{"n_layer": 12, "d_model": 448, "n_experts": 64, "experts_per_token": 2, "d_expert": 144, "d_shared_expert": 128, "activation": "swiglu", "moe_layers": [0, 1, 2, 3, 4, 5, 6, 7, 8, 9, 10, 11], "router_score": "sigmoid", "normalize_top_k": false, "routed_scale": 1.0, "balance_loss": 0.00017, "balance_bias": true, "shared_expert_gate": true, "init_std_router": 0.00991, "lr_router": 0.0022, "vocab_size": 37664, "norm": "layernorm", "norm_eps": 1e-06, "tie_embeddings": true, "optimizer": "adamw", "lr": 0.000853, "beta1": 0.9, "beta2": 0.99, "batch_tokens": 131072, "seq_len": 1024, "train_tokens": 1235000000, "steps": 9423, "dataset": "wikipedia_en"}
Below are experts of layer 7 (counted from 0) of a mixture-of-experts language model. Rows are named router (the router's row for the expert) and show model dimensions 384-447. Each number is 128 + 32 x the weight over its row's rms, rounded and kept within 0 to 255. Numbers have three digits each.
After each expert's rows: "mostly gets" lists some tokens that are sent to it at least half of the time. This comes from a sample of Wikipedia text that the model never trained on.

# expert 54
router:096140137131160159149109127183108123134139100100133131078148155126202172120137134155102092112120119141122142148193112135100149104042180139105097140115163162134092108111108078127140129109137120
mostly gets: " medalist", " FRA", " GBR", " Olympic", " medal", " 🔨"

# expert 8
router:105102149175145128206155142169121126136176090074143201145104132134115182095167116130152067142109151170149118085151139092135080109102150122126109109117142069145077103081095114093127082152117125
mostly gets: " black", " Safe", " hard", " white", " light", " poor"

# expert 5
router:116144139137202080136123132175144136123150119120104136147138072101109106133129123083164122151123176151162153096169134101081138122099130125159112082111148111149046114113101134115056112132152138
mostly gets: " political", " Communist", " student", " criminal", " youth", " religious"

# expert 51
router:126125099199159128185087166103099177120115114106091146134131125116133169173102109132126100136090178086151118142161078131131165158055121159146183120158167144164124136143148136113103113094094125
mostly gets: " Racing", "^{(", " Motorsports", " Paulo", "XT", " Santos"

# expert 20
router:095124112186162140133141112205113132123119095087121089152146155135110146126174115108113150113122105175148145185140118136094144168124154141107164087133172115145041160061070062154115132158124149
mostly gets: " incident", " crash", " killing", " shortly", " accident", " killed"

# expert 40
router:097127144148161154103125075168108127143121108141099114133134132193149158119149110120142116128102133163154154153206097106143124153095140190095072080139154137167146143157106100072148089136143130
mostly gets: " species", "idae", "Species", " genus", " MPC", " Animalia"

# expert 9
router:120132098156136155182164152183122103075139139149141140129116153075167155105147140140112151177110131144149125142168156148133138095114135107122080108188099120134101136114068082148153107131139109
mostly gets: " St", " S", " H", " F", " K", " W"

# expert 26
router:105131152083210110145156145119128109161144093092149147101129148175224097123136168090126109122101130133144110157133130122117141122060160126111070098115180100128078085099123109102125066124116150
mostly gets: " Rushing", " AFC", "Honours", " Friendly", " Goals", " ENG"

# expert 21
router:063123154151124093133098145139099129160152106149132180128118135167136138115170121089165150088071130120132106138144111118158090154115158129180110107167156104164069113103144116067134121145084146
mostly gets: " India", " Singh", " Pakistan", "athi", " Indian", " Tamil"

# expert 44
router:107126135157110124144178142140096119106138104167115214149105106100139156109115105089167149169120145147145145132174128150151099158076138152140124128144165091138098153118114089127111116129094140
mostly gets: " film", " album", " TV", " episode", " television", " director"

# expert 4
router:146155156169113078154150126166120125111137113131147168139129132112182116145153122131134083197105154177122141121175104112155069122104122120099129088209150105155131134106075112102110125118121129
mostly gets: " met", "ap", "ig", " Em", "em", " Qu"

# expert 63
router:115132095123163152172177171188115159079107103122115145156140111132182124147131072144102081124148159108129151135143127176082097139098192100191131133129190113125137139142118093139112084158049129
mostly gets: " Canada", " Canadian", " Toronto", " Alberta", " Quebec", " CAN"

# expert 10
router:053143140157162110148121148162139133130142105140132090144141168098113175153160136110166088132088120099167145164216114164143117127122172143149129071162124113128083138146088093082128115116100143
mostly gets: " continued", " moved", " get", " decided", " changed", " make"

# expert 37
router:086146119150172166156126110158139114167133135137066090135183105116171146116161112134096140112139129113132156141190146150126116140092141146147127145166158127128084073068111113089098171161135135
mostly gets: " born", " Born", " signed", " Released", " died", " retired"

# expert 13
router:098170121165154174149099164156058112145117126103085102137130127175082168127173134120142122143116125168168112134175160111145097123165102111158098107168106105127174141063114101112161079165108142
mostly gets: "″E", "°E", ";\n", ");\n", " Directed", ");\n\n"

# expert 56
router:117158154103167108129157120196089132114167115141079159070128122185152119101156132115158107163086085150133180080130124137117094133076145173132089093106122116127102146144116098130119108205134143
mostly gets: " book", " painting", " poetry", " paintings", " novel", " wrote"

# expert 35
router:065114156181169154186115147146088114167108130119110123126105096113152142128145101128140144127100108184118131121153159121145124157124153155145120115148134084150148119093115107103092099149159101
mostly gets: "″N", "°N", "″E", "°S", "′N", "Gls"

# expert 0
router:161108131148119119197153148133109134129112142095099102146137126150151140087174197111134085154113154106184095136160167175142114124097128092159108101162157146154075073132138088134160120099144140
mostly gets: " Ret", " Grac", " –;", " Reg", " Ald", " Cont"

# expert 55
router:092133158151161140150104173179103077111165150175127164154136168138132107133154081104128088094158129144132117109153126114137170107144158133157094091183127093149113135151087097096122117142128123
mostly gets: " North", " South", " south", " West", " north", " San"

# expert 49
router:100150128179162166145154115142137108141193102103134159119100136116119201140153122146145117093124139152143120102159163117041123104135094153161111104123157143147136142103111119111108123170102154
mostly gets: "    ", " say", " word", "Track", " Length", " says"

# expert 32
router:075163131136146132126114129173102141161159130122078153085179167079102171143122163067073135137116143124166102088137144134113121102120194129169107088134116084115116111109110098089128120122124137
mostly gets: " $", "'", "’s", "$", "'s", " \\"

# expert 27
router:092120144177134136197154149188127126148125108131106132152129165088148154118189113088131144135110140133131116103144090122105128158126165149109167117163129113127088126077093076102171093147178096
mostly gets: " Murphy", " Healy", " Jr", " Williams", " Silva", " Wright"

# expert 30
router:130128112128117131143141124129104130091148120189094158112099139092149117104160114112120146125151123142137120144160137129137141092056158124109133104162151108193135137099126120100093107147133092
mostly gets: " they", " games", " They", " members", " players", "ions"

# expert 47
router:087150150190117077143148164179117077149149115150084114109101122155120158148163100120126086145110088162170148140110120157084121128118105109177123112133134131136089117117103092097118118144179146
mostly gets: " According", " right", " according", " due", " referred", "According"

# expert 43
router:054153153130114131164131179157120127114144116142138118146173168135113150163169130102151121139117122163183150091217113144152132120063132119157124146160130132117143139094103142098131125139142150
mostly gets: "Res", " Grac", " Roth", " OS", " Pad", " Imper"

# expert 31
router:053103156151108144182137153116102090093165112152119175086092131109151177142130105106115079149087125167135164111136161140151097060095137142138097148136161095132129119106088117124102122146103177
mostly gets: " l", " s", " p", " n", " b", " h"

# expert 7
router:098138100190139107129130110172043122161106124173113030129109128125136152126193145168129111149143142159106139077186136154177078100107161223146125053122146118131169099130146116106104123111148153
mostly gets: " medical", " Health", " cancer", " IL", " brain", " Medicine"

# expert 59
router:117114107145125166139136114180063116133164094093131170166136120142101137105226202110132109176142141085123142122177118088134101174076168132181141092156151128120085167084117107094128121153149157
mostly gets: " Avenue", " Street", " Company", " Regiment", " Festival", " Bridge"

# expert 41
router:105133154160157118170142185159106112138120140116091148136125160100135201112175141097156133141082092125148162157167138085091137122118107133178103128118145108122109140145129072106136080089159098
mostly gets: " success", " dis", " too", " very", " quickly", " rather"

# expert 45
router:022111095090162112154117130152132110153114151121112051090160118150204121104203135139108116144157170126145121079195120151118140075101135173150148107170128107121110185085121088039124038148112129
mostly gets: "ić", " Poland", " Russian", " Russia", "č", " Soviet"

# expert 52
router:107132115131148123193164141193059136184153103142127187165083102144140149118116086102105094135082096187191104159214091116113128128101126154139100091149088136113120137100097119087128102126138142
mostly gets: "Review", " praised", "Reception", " Rating", " critics", "azz"

# expert 17
router:065148114127153126205146149128073120155132078108129184105076123145122170087156147158124114158102185133102129173155140132117108097138147202152116047157156108148068153112098129110112145140104146
mostly gets: "\"\n", " Sergio", "iscus", " *", "   ", "aeus"

# expert 22
router:101154110149091091145097162175109106105178169150155118131161100167117169146117110137186078127083095128136141126181101125169098093118112163174156049166144102155086090105089094106063119156103128
mostly gets: " king", " ancient", " ibn", " medieval", " ruler", " royal"

# expert 50
router:108147126151125134130126155161084117147117132155119120142103133078127162133168098126081115151130144097131153159105100153149115150117109129150114008145126142121125131083070130067107114151130114
mostly gets: " during", "In", " During", " In", " in", "During"

# expert 34
router:119122170180170126152136110150084124125158117149168102067163151092155136130154130144108099153095165143117116118171094105138155115126172154129112091190179083124086110130118100150114064143128085
mostly gets: " government", " business", " school", " property", " army", " space"

# expert 2
router:101144154155130098175085165149105097151164085132134114139158096204142150139103154104127113169137127152153150168177123101189127108144136162138110061131127114179111136123102096099121125154103116
mostly gets: "Population", " sq", "/km", " UTC", "/sq", "Area"

# expert 28
router:125127098182140112150185203184093152154153139127134136093131177092129158136171135152137104143128148130159154137185168115133151038077109183110162095114166128152124140161123095107137164086132157
mostly gets: " Albums", " Chart", " Billboard", " chart", " Label", "music"

# expert 16
router:075131089183181147154190101171110121109134129129153119116162153158136157128207098093199123160118137076137171090148115109118121104104151178127117076165165083149029099117122080088099110193152141
mostly gets: " father", " daughter", " married", " wife", " son", " cousin"

# expert 18
router:101155136142157114174192124154154092104114117110094142210122152149142177129132104112130152155129121108119149098151116081144103191056155143164092107152093115141097141092145135105095069116128169
mostly gets: " Role", " Actor", " Trek", " Nominated", " Episode", " Actress"

# expert 23
router:096147146188177121138135169167105178148122108141121143167118151146126129103163116108107142125132154147166179154183132145104137156109163172163145015139106097097096131113103085136115098147120165
mostly gets: " any", " this", " last", " previous", " never", " ever"

# expert 53
router:125152150138137120145149171151061070154146121145072121133120115133140146107163117131146134162138152114175136180146075114159099142099187133109079088135149099184079165092076077120113071184110130
mostly gets: "SI", " Arthropoda", "ocene", " Domain", " financial", " Agriculture"

# expert 19
router:139160131148130148201163136200134131106188158145101202117116147108165126088210133154116124130124131098144149130209136128126140155121149146182080072168158087106115108108061146123123087149121132
mostly gets: " Be", " You", " Me", " We", " Love", " Do"

# expert 61
router:141116115172142105146123171149045141144135132139155087122197114165194156115164093097100134114066162131151161165182142119153157108093151113165090071176095125145090139111109121134147105111125187
mostly gets: " Sport", " artillery", " FW", " Nord", " Air", " Airport"

# expert 24
router:091093107155156118154159117168105145163163150153142108158106118161160177137185103114189137123104086139154146091170130108144129102121128184198158078117120105144095108102115108139099097114112114
mostly gets: " language", " Language", " languages", " Latin", "э", " spoken"

# expert 25
router:064166112169127130173107129163065190087152143127147102120162093136135106090173132110169161170139146152119135081216124110123092175100150143121103083132162121140081175121137114105111126181121103
mostly gets: " became", " As", " served", " took", " become", " as"

# expert 62
router:121166126137161082160153100180094136167162105124113131075111125171124142106146113086130118142111152204138124081187086158130093088138117144122109042120146128134097117115103133108092112157108094
mostly gets: " several", " both", " many", " these", " three", " all"

# expert 38
router:121101120155131087179174130123076126140083079119094127172119133161133136084152107135160182179098131112163155150185148151128181139128183160120141039107130108118133171035089092106188097146111119
mostly gets: " at", " At", " age", "At", " reached", " attended"

# expert 33
router:123139106144148094138159120122054125108091106151060102104112080186126167131181125187142119101114117167135187041166108137100114119055151143114104130168157111123126142065120110131170107164144140
mostly gets: " since", "Since", " Since", "ل", "Scientific", " Because"

# expert 58
router:120103077146117169166130141182100118111178145121041102166152125107151138115109087088096125128133118146158154138146111171161142140094194110137091117137125129158085129115122074138126120136173195
mostly gets: " ship", " Navy", " foreign", " Marine", " Soviet", " Foreign"

# expert 11
router:103146133168116136193140140169088135104153102139113097188099113118152099122171120105139105222086123102127151131199109122102094107076148188150110037112143128092086174113091109128093038189090141
mostly gets: " which", " later", " then", "also", " addition", "which"

# expert 3
router:146130147128184130145116149131115113123126095141136163118150099213165114185163124116104105115072166145082162201108107081130122141026154174135114047161122159146131145139081127123142126148083117
mostly gets: " football", " Football", " league", " basketball", " NFL", " NCAA"

# expert 46
router:117156128164162109141156112139119109149082090164076119124151115124193145148083110136106129123147114121124172134152142118126169060081113131123117142147165104117078155073121085155077126124094159
mostly gets: "|---|---|\n", " Candidate", " Clade", " Votes", " Apps", " Pts"

# expert 39
router:150177123130121169112125144135095159129159113150127124162161114139142177108180134120121097145108155180180175139196137163126077157033112156124134075170162102156118108107079070122108092114141148
mostly gets: " -;", " –;", "'\n", " |"

# expert 1
router:088159177153150151207115149133049123136143077123148131167091149203127153104179143098123071158128124167124118130155158111159136128067122131136087083149162105134101154069102120097107107145094137
mostly gets: " entrance", " Opened", " terminus", " opened", " station", " lies"

# expert 42
router:074123172174075136155160127209134117137146149138162179161133125211168128165182137145136156191103158152117119161128104119125130098039195178129120110150109106110120148079153092115139082131148141
mostly gets: " and", " or", " &", " but", " And", " helped"

# expert 15
router:120144099162173117168094122124106147140148129124115062114133142143130144150152177131113085140131112156154136070189081134157103134135130115149096102164139122126114144127080098103136123103111146
mostly gets: " Nintendo", " computer", " video", " software", " Windows", " PlayStation"

# expert 60
router:090145126171121150178148103159114130117159136171139130147142104137137107146118160105172118159098162107167055148196146150111150147131132131161106059132109139104114082137082115163164087165152104
mostly gets: " %", " Ng", "/sq", " Bor", " Ben", " TKO"

# expert 6
router:107114152158122209134160135127099130141145116089121125159094162196151148131107129125126117096084106114113136115203084122120128097121132187157099102134105140130182123106132069082160069143150156
mostly gets: "idae", " Binomial", " Species", "Species", "ensis", " Genus"

# expert 14
router:130126169162179093160149113103092085125147103129106157187106117153108130078171139141136144208122161134106115127138114156174111077073165216144078073184199124139145144104125115129109110124111118
mostly gets: "–", "^{(", " Friendly", " Score", ")},", " Carl"

# expert 12
router:118181150192140150164100204210119150113143084120087130165123113097187195144190104125099096102119148121146148162161125107117102142079181194145100086144158140156116143121107100115086061154149176
mostly gets: " Conservative", " Liberal", " ±%", " Democratic", " Labour", " Legislative"

# expert 48
router:103128130137125128160122104178116113173142117156110157160149144135162149105245112163097075137112114144150134121148102156143090120106192129145123073123101113152115149085107147138153076133086171
mostly gets: "See", " Historic", " Register", " ESPN", " Bowl", " Cemetery"

# expert 29
router:144147094198225165125160144157111125126163149086113133149112118146160135101157073169178054145092145117090169104188090127142127120037105208098129115179155162144119108110090111129119110159092142
mostly gets: " band", " guitar", " vocals", " bass", " featuring", " metal"

# expert 57
router:065122139166155105167157153153090072166165119118133143153113088089131086128255083114059094153126136163145156114175153130070112162127089197114098089169167146129089121125099109054103093133148139
mostly gets: ".\n\n", ".\"\n\n", ").\n\n", " ==\n\n", "\".\n\n", " ==\n"